{
  "router_score": "softmax",
  "num_attention_heads": 4,
  "rope_theta": 70500.0,
  "parallel_block": true,
  "weight_decay": 0.086,
  "dataset": "wikipedia_en"
}
Below are experts of layer 5 (counted from 0) of a mixture-of-experts language model. Rows are named router (the router's row for the expert), up (a neuron's input weights, with its number) and show model dimensions 0-127. Each number is 500 + 50 x the weight over its row's rms, rounded and kept within 0 to 999. Numbers have three digits each.
After each expert's rows: a language model's description of what the expert responds to. This comes from a sample of Wikipedia text that the model never trained on.

# expert 39
router:545516479555513463467443485458432595565488560450453535471432628475463442594471502566450545425545463524555531493476435483530517492553556471531460580407469517453472487532466583440491526544525445403393528556478540530524412549425456550486502559445444553464458531450479586428449517498389438541473502552479530512589547444571597492439452520439552422488570532451518430531481511467467457467465
up0:528403609519532516456440555496462507546567426483441509513424496499471505442458570424457457566511470462537482452421547431516443449523526511527474513442542446491465516482501581434457515437488440564540560500519557503547544563471435498527512552509492576567565525538477471450454549574377581557481516504567468543479611501470563510546591506554420489436455503413552456452468539482527523429584
up1:539411445527576360514439490515523527565547494458476515486540473506563581494551524528502519530469523478515505512493519326406550480403534470504477539492555465478573435501481465453581491431494438518389477391472526484580538495576592546441486467565555569513544461494517486550462468492530511489543487455427439488450551511538569498438460602511466501503511463481451495518509501414539471545469
up2:446494447560474488554519461548564485503502539464442446593471540544530519542616574522427507432477425566477591590468515537481481534432533548569507515523573556495519480551538577471485471450589627534472525503495478507461538483514562444531465496469562453439432485560454586557423517522461510588514459541452473528458567592529512534499545527507592481571505523500412467482486459431399470553429
up3:517501548517548466517564527450458499467495514452476606526496433478563473540469485471411551549540503590454505541601576399513438457518578569502541567544561433563477509435566481514463543503422412571473464518533387501540540471613486581493569497495471535393599540437503458520502531542568413454428425435475503513481493473479524544536447494512482583510560597521423471507505478500484495470437
What it handles: The words and, or, nor, and list commas joining nouns or phrases in running prose, such as death and resurrection.

# expert 41
router:532521512552523490552485499454412481560513448479554459628545615535441500448473637500463498451517464472509391423503497406538518432572501508431649489572525539456557441481402438445498543549566455459495417537465533509556399543514485430479554512484528461481558489387496584513561497500502455524516429464538429517434537508545430501495538561505470553545453498379467467480497555520496463410492
up0:436434496531416548549542527453482466530492588476481440507493440581464530568539519524479506526520472533429501520465470621534515551489419484603448514510525462515532494431536489410473539487472530522483439474462465474411591506517508488465554457430568454471522458479495493488518483521478543513523523474500534490515504471481482553515509483503448463405468523508420514452550565549512483446569
up1:570418524441513412484568489540547502421534487461465503467480486499550458591672484514458456398479501439524460441467572507455508560428589519487541467473503369514552536516483500462533579482566548533517535480444526454421494512533457520473541629443546493519390482427525507552489508526535582413434542525498516529512467556545548517468484485417503483565501492554429521455445447473525430510464
up2:530483490413465484469399440525499451536514498454587478567525548590475482560451513443528425583508495432511486537485450526523502409479461494598439499498459476498441477539546450447520460406565421445447428491469540497576462631533583559511416533492469468601542460463554501468508614504516358474565422530428409518494548474555581501577461500555468525573440492479490460474393484490465506406480
up3:584523560422496506524580543456596467530468434435489531491402570511408461533477544518521457469489474513499445492552463443573537533468454506470380433535482516514533522571479464496457353574568506520455607563495443515555429562521462438491431451520505489426436580588480411544472520422403467480510512589520464557519566418469508521438530474561482452645495566456506486494426518521467502535549
What it handles: Function words that introduce verb phrases or clauses mid-sentence, chiefly infinitive "to", also that, which, who, after, until, e.g. "permission to increase".

# expert 45
router:459481531525463556483455552523517522558516511492519609541476463455552589495432479533454501432429424420496508576523452442499460418371549505599581537573459491481490464502489471508579591535414518500497444492458441453427503422482486471553532538450551553462473544428559489527474457524463538556573468553511587525499443557490564452436390467520524509542553495468484490447539489445429547487508
up0:496564594451552443474532554441492534441494514510541532440463547447445560483516352474519479486489637532463440524412565416506544442470472481443549531494463507485400547485494427553497541389519503518470524510525491471492459556493479492504523541450508467540575535464559463399501483460500426580466480560513452496539619493508419509466577478514478529491498595388569440438482469534468507519504
up1:437520479466542524503560507524518441548523470444431588533613518501487490483472334505512483510489461528499473459444502506445420545465466493522515453448476625468471556442575532466547475469609516482460517624529419493537505478457505491437505476535542465502414526518526516497475400526456543498481559468432484484453485511497454584624576491489471504481601482483551486487518369490402515496501
up2:559524503504569529473547499491486563414389441453573525485505532491473457451404482548525574493392473484523515540433491439463574463473389480602540542562468493539553421451525503556426503556478479502467508534570593485448563425529553528512560524431608506496515480539498445513473487476507496475480496576479484386435593517480442501507547524508450522493610520463407543564550524433499427424395
up3:482457520487509463509541522536490471525472430433449536581551569401447462367437427516578497486554519541535475522531453532526454564492472506486573479530453485610477520406539549461545482424569478422521525537457556560566573588407468397491529499556456516517518428447560595556454472502447447517410536496514486520381486501515523520613426584495427434557534537495586486540552607559531568503554
What it handles: First piece of a split proper noun, often a capital letter or syllable starting species, place or romanized names, such as Ni-siro, Le-ioproctus.

# expert 63
router:629455490451478468462514507460415462533456562543491517435492448474469512499529581496494526453408434581493410450426444498596484562443460538515468590489529565569577503549510452483582511431525514455522380457484453442439508386552514526583384456508488532565574522513472478553531535499501486510568458507514439468486558441589404561452447540565539463507457552507448546541529536552542541425519
up0:476497463572386520495486383519487512483481549485546471464510510428489445524537531526556480510501601445496525539550512476421446404490519463515443555450437432471628485498526522525422613553512465441466422460540501549549479547552484481522489464464445472452479532493563492429459458485593525468510471473485451513534492510490450544447556513532485479507583572433526452493484462539474417492476
up1:528557503450525462578621448415567431359504392430426476448442419484653467457480490495534483498562412435607439513534560487481545500467465432481503589500495489489471415519466443536521485513504407513511560520487519482517573590580508566526586458461470529556478537533592569513485518436471448579462539417574419615451587501435499476507533527470538471521450553471498474567604465468555557572519
up2:431633532504541412417554515523508420538467491506577492477457576612509520570435516530472580432530524494516484454495493483454550526539523532555488479517590430476515507430526476546480493502468355494590521591605468515564533555519496522491447477448490510473443466437477531519590454584485512464532396577457501505500589453595428489486397437527539516531465573508533581519403515535483604448475
up3:445426571434543534495551528448510535563492527424443526479489452549511465452462457511441434386563557572480563513467546530468467427461640579445542515494443478494529566559432466509462430449469475517475608519472536401444506521572493484486509468509497512527322508425591437593555478491624526519482518555497484588500409432545462449557431519473530584469425545569482540469499462486416521519412
What it handles: Pipe separators between cells of sports and statistics tables, especially after a number, plus semicolons and dashes in tables.

# expert 54
router:480470546470474455512507499510504459457513566592573466456530433495495530568447484482525557538402399452450480575403493528515513420454487525563560524429483572517473481476588446572436514570534462549553435530412448555440540468547477484566503514442594491447527459513438438463395457516409482501519482547526532494437492548500587486469452464588415508506498601471510556530532500568566534543520
up12:574480522511469528550527574455471471507477478546520593506468526516491506385534481467484518465410418628521550514597523488481467531472522520504445460454533455475576546462536477467423430530453489475483540456528460491516447555519435507553425482547430422408452447414538586488467526467561436451554537433471484509488527489457604430503573443602440531426354550502550447557482518545489504419587
up13:438561541425513432450444594550527525460583470456492463485513479537476522507618510528503448434449448523542563522445447521446474474497444454485560487480491478545496535493468419506582472532481555525532493498489542398534587438480573492553404472515542487504503471492528414531490550520433529534520428509540488515555510449486502534478521527411444516501554533504453444434483516639501518473384
up14:503393534500563433479464534392504475484581568545482536573557415452515500507544535454492489443493502494505525491467537487522532541425478533538434512632458546465437533517554480588420553436439474539503470475547519374542543460436537532537561498440478393583423405468480508500419501499613466411449531450508593502515483499486495553471463538492464534619530429570465536529550456557428442517453
up15:522469476430439531510517493597493520563518488468484605527450515517509510502542500449576489540473492506600515520437558587477454546474533465456471506453521547622517443463556544491563440568491407552540512509467418505463536544503474423446526581499510472475529502541455446521588547491520444506535496568523530563494471468532513437469489434503488509514511535526412388389551510484513575417424
What it handles: Single letters for units, chemistry and math, plus non-Latin script characters, such as K, g, mm, c, and Cyrillic or Japanese pieces.

# expert 32
router:526462563466596546450389448546463526474518482479389533566395520505568472470567487588469543484496529517553459410588481558414527472500518507476514507484463485483579515414410567526512531523495487539455546561565540544589476504429518491512481544493602492549420467505433439541454549370561451570409585445497472542448572424484504501577437481523506578536474603511525468466492498474561533497507
up0:536575500548520541478450461500528506440510426466501467427484455490499435473448520432653578604433504537475406594532450449511434554465467471493494515488561544506503410468568515481524562563514462446512572478361469501450470513466474490506421472501536457521401518476395477516378508449530520409485463539565520528470586566503458547509488563523469551509569491495576584562443520532389461509469
up1:481467498508482505452445543448525433536569486484432517482510479494452525485391476435535558499424447435553453495467470492510518550503483446535526439404603586445408499470550556480502439462526498489455513474475450630610470480492514498427542532565490524451487514535487461603497634524533484375475430526451482499456532452566551525543496557497531520583459548512471519555489501444540594487394
up2:461501475413473445631524439531501517400568499547454588451431502522480398472496582451503586475454578558499518580503508526406511506454424464553436546469523543515520512520452421467512391426470514370515462432397498522443511608541509556466420524553458603430497531574501515404493399535471555532601470494570468497516524451492466569517462459529491565475515394579496493468535459450515492529467
up3:479575437498450441530555522521570550604409499414571425507486521510502494559604458572486490552543504495557510554449529529513504450465518525549501604439474498521509577470494533527513509525455449502506566372492498476482548447571530569500563542518532513478575515444497465452435426510517532444430522486437522492505494458513541560520521443604557434550420600578460497514533516493473466477530
What it handles: Space token standing alone between words in a running phrase, such as bowl cycle, parking garage, Race 1.

# expert 59
router:474399479552479487535470502502559513523483614490524412516561496501536470548496493574509559599430552509495446428534534532504488448448530522412399427419457498502528525488504480486529600484493554557559533448592450489487488538506489561576501420624491459505523577495616506524556582473456540454510458441400575430440455429475545506447462411432553452384513419498398357528543478472535505517457
up0:509488427526495578523466543495477500607509504529531529508551494566486460511424381361410529561446620566494418447530541488488555573522523479488457541495565489454577462452487482444496478583452460402518559446482488495529460534582531549509420452513467485533420499521488538527511593449541507497443527377480562566525470485437424494577488448545535556509547492546566594476366510572436556496542
up1:462494471448511501541480512523510533565540512464489446473562513501547571580509474518432492534543528501540567607510433552468497604470516517524472445558422557518526455482519552579508421508544464424434525527457523461497462564502477541532545531506402540498479538455396495565409477523509490368472520467521554480415504522504490569522484462417462521526503454487402380402460393412530487533522
up2:459416511496515490517463443571488554547536590527528569476512503481463550555466504492582578487443487464454490479528567505472443450531458525436527500591468555543449490471509556467452408473446428503505519479470534406532558527550440498562471596432423506524526434460520421577518412559460459570538456491499514434457496455459571502432509518499508456511443454491534582475543480438487599481466
up3:473571390589479565517503481513479443488524489501524491413516538480492510550468490502466535602405517362427461440447530576449457478459566443441562567537555492471590482494545429490478542511522527483579474411448492477509443485545654511503558488436576471484550535491454546528452511490485494570578497486516448486497495657532502500486531436498484498567524518507571439520462463547533502505380
What it handles: Second word piece right after an initial letter, mostly short vowel-consonant chunks like il, al, on, ight, e.g. w-on-derful, F-ight-ing, Sw-ed-ish.

# expert 2
router:475507513527480501400568422496397533440548462537594548566542526394471498473523514454529492427478429545459442559505432530415446570436470506525447480473536587644522533540504489483543558578491493504528439521424409476468472400546445493494558450503459472489589457541535570418582591536550512492571480484508486472493517459572447542421495486543572491501488471512605498507456448469600536429539
up0:465556479497466488471532472518503427487474446544556538491481469505429533495516603525512551544469500520486540520523474498485507574464492551507632499547453457511502528640521396516522587594559430425506483511435564453448487371512436466487508467453531438536489485488548479566525463496481537537471559456541371481478515518583424457652512549527504357470453497598412470478539553581495517494496
up1:526462505490437480536452512523525520418501512502487521495621520466538501498577578531512548554511520520459522516505386457501513594573441477550629517526494474498586545473516503479460537397452499475506490533519512463568490535514518588498516449524512543592523525491419442409481530591526550554578475411499477453512393434391505612513599513500522565461499570520492485543431462476557486490621
up2:535501499484499530543452513498381493467407456544510561441549425511555588481518504554510584563481434493541547509526449495521525538420514531436478454524536530409479564526566487474530504535513514544481588521582490460553441566470528497537504481460469523502505503501493389472486549468525453436479440450462646535535500444596475465511466568525494434464535575524387504478564429472527506456489
up3:566616526383550573490416508520516481494541489497455560474478573488482424497494510509490535540453412551489496476539458513463381520527593494456449450451451497444570533552489486578478589421479522490519585471495525475630553503486544568545486379518585527536471506599469473482476531552527501541512510559476608469507550477490532516630572619419552475530430497455515464560505521457580484528421
What it handles: Digits after a dash or hyphen in sports scores, tennis sets and date or season ranges, such as 2–0, 6–2, 2017–18.

# expert 15
router:451437433492482552462634528507552459475572475481495486527499569531533505528513477576433533559492533407505502420456556513539492532445590453500567500483554441559475414454495504447559555479464530509527524442465535551525597444569514491561433565482530485500523463407590494573573538525372470516462466493471468479548518497582431420564504380516514540627466454531479497517493420455536561492417
up0:508529395396526454528515532420545400500514511546451501521526497471477453427450594522622499518451493556445473561493620545494504516564499448514514479514515554515372410473469506472449559574607499473493515469485505425435476462523474566508424534517456469554420547520549551567431496479524500561364471526461412553523538551612482547453462567461511584491455535520539586586393493438443512609465
up1:543522518550457462578453473471499474463419444541487411470474492374405503526517554556450470454560386604526502439431417548487511610547474485527524534477438466535470400511542475495498503469521456389508421485533640520515495538488552531541555543509494590464467526417466482520519473538553457494431497507416518536471403522546534443464576504463523453479430471520474458498457460509612473458480
up2:567440522460519475468478496528513487433467576538534529506476535515479444495528522540527412482541509440490526547536490589524492529474476555515468508465620472568453473585462487571492463458577577568452494515542481512618535572513614575460547515575576523535466583528455554446582484585495442462600491493598466466491581569464464536476509533559422585582353493496535497461462577514523502523495
up3:440459479500411385568563434505540413464478495567509553505538497432527478493482587491552392431482526531486502520518509513493524512486503517595502597558523460460404580487355450453503527447529490532448438479502486459467541552399418582548549527573478520633484482528463493570415488494538561483407536532436470542440411458550567550577475422485460464499535381435526447463585481448510505529549
What it handles: Final word pieces of surnames and place names in lists and tables, such as -ton, -ford, -sburg, -stein, -enko, -ville.

# expert 25
router:618474512411535497380411457560432573485465532570537561573468508444549507481507480521518517516515499493512449439530543509430509488460535519385449506431434456493561493476510453565456540491491483554468414557461494519541460492462497448560485426490601484467502472582443462508433526447521500538570436434543495505478533492541487520536615542514399439381465615446540542483501467519598557522510
up0:461461482503587493454545557601437521579502490435392629496491514559408564468504441479461443508496449474519606539512539489476474624490531482433512523493554436417400485440497508540501481483425506549537481609478442460454468422462593450496501510484428476571496538385501447464444563523521444549461459408537490484466443520469511496515570585507382594529554505561625440534487519459427464438573
up1:481532517511465492520515451526454516462448499524501528507549523512459454444564497514375551546534508646505589529592467526503466506382477432512479491528500500425500575550484498431540453479564511509544610475602493498495460437454540586483392487495479470552460527473537465486523433499398480533468544461554505459366611549425524463535525528498473484539567637420505465466589516475398489451535
up2:555465499584447436502478434457481579587487536582580522515520505507482557535571468577536513518475421451525510470482536573471570561534529390531544578568550411442485513496513519465477584481568515446486500519537496516506561540504472533348404527474527586435561576501410492445516541595497501602411551510578479434385462381488466481538561481549479492488499371507539503460521550604431411445508
up3:497497490459523517615456589433547587558490600517493484465447530568458467420507559484464511522509452478476459548484569528545415466459503559384532575507457505476492577447576541509463428488495453472483438570586558511426436533528540423493537577580399425597535476518507431498467475430474441524510534432444483520585612462473446466397536455546552507516597457456483491642436561517495495464442
What it handles: Standalone space token before a number, usually a year or age after in, to, from or a colon, as in "age of 18".

# expert 10
router:495497439524555502542483581542421549480432512400484553574497556445453538450542477439452448517524565527615449552587499527572507511465403514402541610482572520463544398486408387513493459468558488477458438523428460426465422522422557502412511559493537449541592534550526603510464480510536485572456547538432564515539510469550436553515562529446468409526589506565414482526445570399537485555528
up0:573525545581506534434492517508472543501424495455428416415567574462500435529509603479489438517557495400531531533485461508522476477498497463590469523482480532472481462433478447558505470611463477478501472458499510450552518395428511461527575443557491470531471492556540451506466465566575526477376538393544499390526479371558360553583483563509494508496517509476428440515540476576480461507440
up1:411481428555509448504554518542488502516529534553525499592519429504530560466507449487506496391584459461495459476553505512538419490494443559432483403518549423462491436499571458465483565466475426481504537472501486578529452570543411457508404525599554453509536507524511571466559498411520464403469521460455466492515419559464494596525417553539500590497426561545419564468444520463540570545549
up2:453482499504461487515472416587481474494495510503460486509484573599500573380498620473488484434563594523424614500438558544489504410551395423558505497408462548499542500565600478539467580491455507558495571510464452443493530473562525513483511464451452559539528530521481459509471529444453421398495558438502448491428457506474474464526430504461475570556468468447472527446452424418502528489472
up3:466462536548501521474418438421558579436531510516561529527482447473478536465457540412508441501506465444375511499468401562473600495475625462572521572433541472388473427584512612496561497388481481458499503498450564497601538449456538448462552514481480462501560606476485432472591510469574542454522530526518404622441513485526466544464494530409579500583473413474474456445590497478513505554526
What it handles: Mostly "as" plus clause openers like when, where, because, that, became and called, as in "as of", "as follows", "as many as".

# expert 62
router:507512404469568423543504466522529519532572458525546531411528498562543413421406483556404507578415501458498449522440482443543495508432617540522560513489602565477573538495419502582447500453458506539490453563578554501429484413458506476588437606493546461452498495403468411538438492466416537496544440435554513488399465549583546504516507565471440414575549574446510453526592488448437598458503
up0:574521525533380493630495461470557478465540441456514470539426459463557553444441463560436559495511537541519476557472453462454547460581478498564480489544490488514464458466408483479338460499509500492500516452461454458452505510545559535401515549441544504504531462421552515541479605473484500484482487563435487437606474520464444470504456568507471486471445493413498511473560513478502469509527
up1:510512545601453466472501487423523385554593469515503481507562502552520423429510473489561464530545595525546526531514490524460440546501540568485515465518451545520479487478539548394498568470537522539649525524451494494474497476496509607456501425439550482489476580429484502613466531489516412508486518485494493556410414545500534527536611483590590506477473456474484486529524410438530478535454
up2:506476469533386573483479448515448574463469523433405393507501406470530507478479530521506530532469452562493484468441461524510522474488429608469482533470580430542474571424493434478521503508499494504525537601531572524484522561464488495449416429407438528457487509504516481524554473531420457464559442630537536475467579578446428519488543578511557457619507547472505388541311402513556481449530
up3:513529507502479495523517484533476463549451636504443571470431504520583531494567649572533499445598482498526486480444477461581510539479583485537507493547525562428574517486439508470561548510534528581631416519472475531570499512537500490542515526502550510484494460489435496633488543472482422574508495471527558579457580455475492616487448546489526604595456522436518560387518443507513426515414
What it handles: Capitalized first syllables of personal and place names, such as Mer-, Har-, Lan-, Bur-, Ar-.

# expert 19
router:541519521427476527500436561507533595484567485491545440447569535544541509604475500520539409460603523558482398488516571427569473445524504478437483366562475443560467508473467449478529616402455500551535510514439461447545568482510515492493517570480479422495538505511557499574401484416463505450449537510447450516590546578486520550548498454463545488493530553529414552448515473546483523545488
up0:540574479489536485358502473525432458508541495554518558508493525475387515525519537543512482504554443445526577511476496580506479456523489543546494482552548596553492544476533562490507497467470525424462478461501467434470531446493536579587498556599386476546500392495517462449552531445610440524528445461548521441525410510405424536436461561464499550451389547543461387536540363582503523549475
up1:499559515464549369508546522536513559566463442475417505513484492549527445501445429573433473524543553480529587517427491476523517465490473494534586500528471489484403545572438448518558419404426539399513472494527451569417470461499492498470471580493555518520512612484503508433544536601539467561455456501484534498488579445465474476468545474426396501437432518534489519452552536376487581522525
up2:564475450499491544561490503581507543486519507388545446492525619560480558529479510411509488504473606523543420538460544474492577520509420657490520486459494460491491475472485471463534462598519617500516607472477477521467454476555498574488453505556414557501415473469519438484472504454512519459475438590547501494472594596464485548574501433546574513560537490521534506564530545546499509531444
up3:505438605372450451489539533500422425489510528462537538503505579518540462521501437564482450525450467509539541538464528445625568496473527407522510513451438524498516464446529527572520530471493561450435448521532560501511466506506441485525456528431500436462544507500520529397526551552516504470560461505555490585482467457482514510444550438467510520514585547491450477578471473427453552438567
What it handles: Word-final s and -es pieces inside proper names and plurals, such as Kingston, Carlsberg, brothers, Hughes, Thunderbirds.

# expert 0
router:517494454515566432544537498540526476562561417506502537416551529588493462462482494514478493414375498396482508537478588445545506426449487452529485560551573516476461540479499523507480579438460447501520464466584514607534454496427559456612451564458495530503487463395514404598538475468492488448524544461595477503484549639496517473512400530524524537592445616522489485474485507476568514490524
up0:476468435497496487405507434525462514520547497459471494508371502542525524516482529458576481484486587458548539498482555458447471518520481596512567465463522521580525510529433454505513449591522526555555526531489511499538444658533489566481501415574426475513477554432554523521429581401500516456509540512570529459553398474480559494578451527555523550466556556448504464475476442400493594502530
up1:501466482474525595536427508536473493422364482587531603500573534537446489493524517453522520527517446555408543430533517461426475597558520561529401500567532476419501582496562497442539477523590559472575414483477494551475477510428497545510430465459468559508593486466430555469455496548565495539442464510452567440532513481503416514526448481510556520450587423553518407527419530359434508487505
up2:505432433575594468443506592579518491514476481500498522525516397528488383489456503469506547560536592475532450461515503596524500412501468407457508528512523560528486529555513505456481473486424528535477439488481562488423635543564548471460530562522356471485474578463470545487493546520478468522629511507552573520490541401522417493431487494522391410484568430550533554478563537520467493506511
up3:553515645501542481531512458519578554495556515499517474496520420542486468541551447521540504443509531530540412500447472516497510552510497544555500522466445482483449489474558494506454502366571598541410462527435455514528426479500495527387473531424541502485575514509552628485452430498530551494508524432425517517588561494444530554362531520482429435451550432532455464434592436529509480516514
What it handles: First capital letter piece of a proper name or surname, often after a first name, such as St(reep), F(lekken), Sch(mogma), Ko(novnitsyn).

# expert 53
router:530509474384462443502498489489553575460508535473561408434503534540605535620476550539524423504585556539513433499479543439545494521528468484449436408567487421513476512522510557476459534458497502556538467526423410527538516522509511478493572574474453485481494488506575507554412485358505446457415564562421525498580524568490492537583508534456483533547529507465427558404489491586563560535500
up0:464533462502502544502464493490499511434413523511430512500566506494483533462530462457539526525520534472446496470481449504480393625548411557495603484528495506581517444494502487445484489483513505547454622479540517478529413427500451555448568368407502502455491546568511459474471483368511570609546467525579550505562507486554542433540508516519452523503526514451516526560476432437488438424443
up1:430442563412471433496509557587490440506533480521490511451526509431529559423473457390536533486479515496477518545505451542461604405540512474490385554515510566484506402559479482464455487464491532518438491561517440434492515442494469528475431557608560431496475465423476493548479500452441491536430509426491556476553573565521432534503490539439493463520475425440480549504558506465460496464461
up2:419490405486596438513514355551421422482599502468485550494532437535546476495430494505519550565485492494437537420463480506446514536478536521535524476527558445506509489523549474492452528544496522467485458395471440458476380463523574500415510513424474570482442405474531518500532442572575355504460527525441535573432542434499545442581612528548532506479493520558521555509451544473480525596541
up3:531553535521418496591460501483412491518585477419601463456387481550502503512516597518482515542540556582544476467562553524540436521582518577482438492572431521457576564564487527538530451536471483570480460505476528461577453425506483555460507541442477513544494645432519567561570453558480460461492411663478577457520512532499579499460529510496480502572503409507528426418612526409453466468484
What it handles: Plural suffix pieces at word ends such as -s, -es, -ations, -ists, e.g. medals, towns, Coaches; also an internal s in respon-s-ible.

# expert 38
router:491478506424512560442471449519441550481532505454496591582433483584579456609534462533556498474545556457562514432512502518441503488461503508455469530437431495436516515506433529517447485564509434535441523586605515521520418533470514512544542528478583543481473490427421415561462556431555509557447509515480478517472533478513513542550487538370484467475589525493544471417516553498562488456548
up0:528466476481453496510490529520470389463527420544536496536505496436576408474512423501530582480471430535510462466450558518444509553466511535471402431532526491563420416581494487492424473527532431452545486496555451478538458466528483468535462606458528461563557439408495511494513534525514493509444533437551484462452485508512403542516529576496498503456517439472509566440487494472405446427525
up1:539460523557455495389571581540552466516484628466501481483409420475440517441524501487484464547544459517560383532495456474443437572420434527513523554509478492507492507500579518524472487395461483528569458555477407567583536466522531506423519540529501523549495540471562435499472570456458491453471467532472474506584469579541482543469509422451478503535474524421544494493470538416552473502549
up2:609493521500440559499472490417565532504514586498451465540505503439426499547480516514612408467477442389497512518457582531495497509535569504426497472488474447516516514492487520548417402464529460481566591517415463482522501504503524465537542449554444466553525547458479504472547448511478496487520486497550508327515482426526465542591470611533518493483489524509450475589537496503598524507474
up3:518465529520520487571518605481460477569465385534509527570482515474542433498597513430485451450439484597517529447578448454453473526455547455510460478482495489459491542473468516431532501490574520521504509501532544453555415391539567554445484434538526485536592537605474456541499521505462463455456493543424526546529458470477536461449478444469538441495527440585493584469436525538461486516493
What it handles: Space token standing alone after articles, prepositions or conjunctions, before the next content word, such as "an ephemeral", "the scripts".

# expert 43
router:515524471553463515546546505482535495557603450492454504592469528496448547507455508443537451477483483410497493481459474481553456495468510502453526509417472439445482579446444412520624557475422547464543581430511441453475581386517493488479542505543551544457534512504525489576525539552459568498425564451558499509419398412467552510449508412522559456479537492616567569506480501437443452519433
up0:491446522569514478501524504512559454478477380451524488426544402571483519367518486468512495504388482521535551502516536591455537530492514509476508540491500476443473422541560447480411435498486597505466575514524552480428485515495511534389467470511511568582440486608577527536531471580568474469487478604519488570552537622492492512569513466526503509509357547448479493548448519484472536459614
up1:513440584462494425551512393555448509500525514480427601589580508492493550483524492513556537532526470456457449491531530491437394486563509485406583463529530539477480464545502469547512464513525429563526555449502452516520532445518555520520530576478541605494586531498455457470515532451434449539530535508464490428448519428377487563501520512508600494458407465397477421476496480449560494539537
up2:480503494533440504474543531442518425491509494509451526499567520535513470510474488584498587516418431446525629401508480412502396459490427475505492489463539447591479506526437445529512511509545500581527417578489466490503488562479559482494545492493519511492409439503492484588504560478403514499585490518448455483471518455359447469523577490519478446522431588448536527523501520572542500564466
up3:425605461505461418414474535487457477456517537472486496585548522516509525459525468470370515505541492493486463408480515553548440451512582444515548551490398491427475487538478448462540494553560508466497525497543563414528550445440538643437532538418584515479468553525510521616544525471553451562411481487541573543440463503563568473511514438503455482486510475603515446418419484581476541521586
What it handles: Word-ending e, de, le, ne and ade pieces inside surnames and foreign place names, such as Tande, Modestus, Goode, Spades.

# expert 1
router:469456526413546569579432475578543423524527456557445507429570498534459548510483525519486518510458418432474524546495466509477472429450442511545579523541443540462501530476562530550431606442522534485564526490529460535423594468519462575485457514483566405480491506495457497499498549477537448458435446516486458512446453604507559467586405424554571596495400566530514488509512463445538502523446
up0:427547431547496496479484532499467516565483487537558515451482561413585514497444476491465577538538535420459580560479431600474385507459509488453545521513570523457475433527376504532425474437548432439509521511549394453507534425491490470551525480449552581510650492501481505527510444591466537508528573500529408397471517493495515497491491373519573469624446476459533590449515537500561403491467
up1:489484457540487602542571523473445587436406485467471463525514482509513508484422455530610390546428507508495424454507569606488459503528508396456500502500587454535478478499538486487515573506540506558529507499545421451460482464615547449509510471567589501538477492426452500549437396470364542410410461434553567491607495486519519511579557483479524550511590521465607436415437588485516438523583
up2:450471400434493516562470548402466464556481546484457540561479489479447484528515568507504505507544528541461395544494518443508526573518507403507491488515504586501508451462478496536381470489511521485511567427503506502529462537375521594532508487467517595410423465489389504555390498530554422436442432531493587605552452488509546376447562518538515499561426492502522516485494420400537506457416
up3:545475476484512478510486395472556485513509478460411510532432411548578491584580439519409536563554437454587412419451585492605489422604489517437502374532499371453598587477557519462462529551615491487472482535460424460420442588602553465481402439409477503451583511533488514460560515511414457591507539440492456453504560535557524470471508453583481438493501481480513464569559599545509486515484
What it handles: Single or paired capital-letter pieces inside acronyms, country codes and codes in tables, such as U.S, CRB, CNM, WDC.

# expert 8
router:549600427556440439428483446542512454490481540540461538601540520475436521545476514437463485498581469554554497557436473525469487558516523488512506430403525549537574527470496443536461540424457491538504517557489474470511538438534468616527463448576487546463555471551489430441552481447506460422447453414557527539555528632479454547553554440526449588513472510421475464481483474489545492436516
up0:505515463511516475496467490556524466403448488514420548505441476561446538431445442641499579548441559472505444559530504497541467635524509531456545462570528560568404540502518535485583525465445519457463510556572430489418500474521473447470459531476470538377483563565453535435478486555483418478453500426516558541503510461534468558550531564504474520434408508573511421515538510587521382558555
up1:388489531495514534504506488498525499455513479514585538532447483497435491668499502467568496447531431432536489490532636535515498509543452563512503481449428555527522393473554473491519542505431573479562460500484447489639464476444533447507524464534485493465389578437508473466504411580554510379528495511467457507542447553521533437531432526549555515564571522488512548432514563420470475420473
up2:512457510530411457611465484471408430584523508490487563508502515579475438434535547514588466487547537505473574480438449550505495528467483541492472467559391461520557506527532535469472517465456542535485484540454528497470514499641490500480538477515491458513508419408500555551535510493444429380573485525438498540418487484527492445506522546552526482483468425471534496487481445544542410392489
up3:468439468380632466575489476591441412544403470558520541437408482447496473578590575420470580634469502491493507547575551557478552490501459514494525548460494452564543476553455519521481504536463487498432434490490499495568451483463522495505537588567470399410434560454501477489512464468471593498383540520609584466541521578524434529523521513454525536541500482492487469542624508437406453504544
What it handles: Later digits inside longer numbers such as ISBNs, times, vote counts and years, such as 978, 10:30, 22,387, 2019.

# expert 36
router:601503524563456428423585552444441539479481517527456494529442541534457517497512490419433453459462503423471538537443477467474546583485570552532536463506499592521529518522573461459566482465575487552482401413456538552474572422503476493612497453627422458475456525512451477451418490539518476458543524455555514501561454576555441481441436454541516470512624417514540511551602485489408514480487
up0:429499521523425459422617504416468485495523467537535474507456491482512487561540463495523538503484432495491550492541536546487577528560477467419495471551551475534526528476579459549494498485467494400457468461513449514518440446416538453506458459544425539581500643370489444486565517456577495445483539521438425473422487511484535529479450490473542416609468528539555463500464502383440466462568
up1:441541567486465546587416478488412463473434465557474460530474498455385482554467488450440466501569530580469504603493438401526442493460465493631434504561529416498520537575466490499552483501534537493550509581545498482502543579425501468503471428548497535474527486449570567553521482522446556528461456474536521442413465372451497572460513449536446430482634535524417484426510488479511553568424
up2:508525477457528489364441406479538568390466394501469498532540548524556524431540518447484413488578475524518506512461416485552434479585478488478513528474490476509399586521413561429484450500485432452489473444502553477481530521491499503501486449574489534543473511469466514471428456468504494472421513500610552460510545495431576465458401527420414579477442555415563481483532515486451489409521
up3:580491530442497538499547521486474556499500495425476495483560553417450502535482505483609474492393523492488492542569443449529463590485455591524495492465507564454525521448464553617406475504500527461559467409565523495380559561534556460531560577520525501452410514524501440538452538519513535582505472499393457437446544537325566590525463461503494510446600513418575497505504472398448509536472
What it handles: Leading digits of numbers in tables such as election vote counts, league standings and census figures, such as 7,861 and 4,892.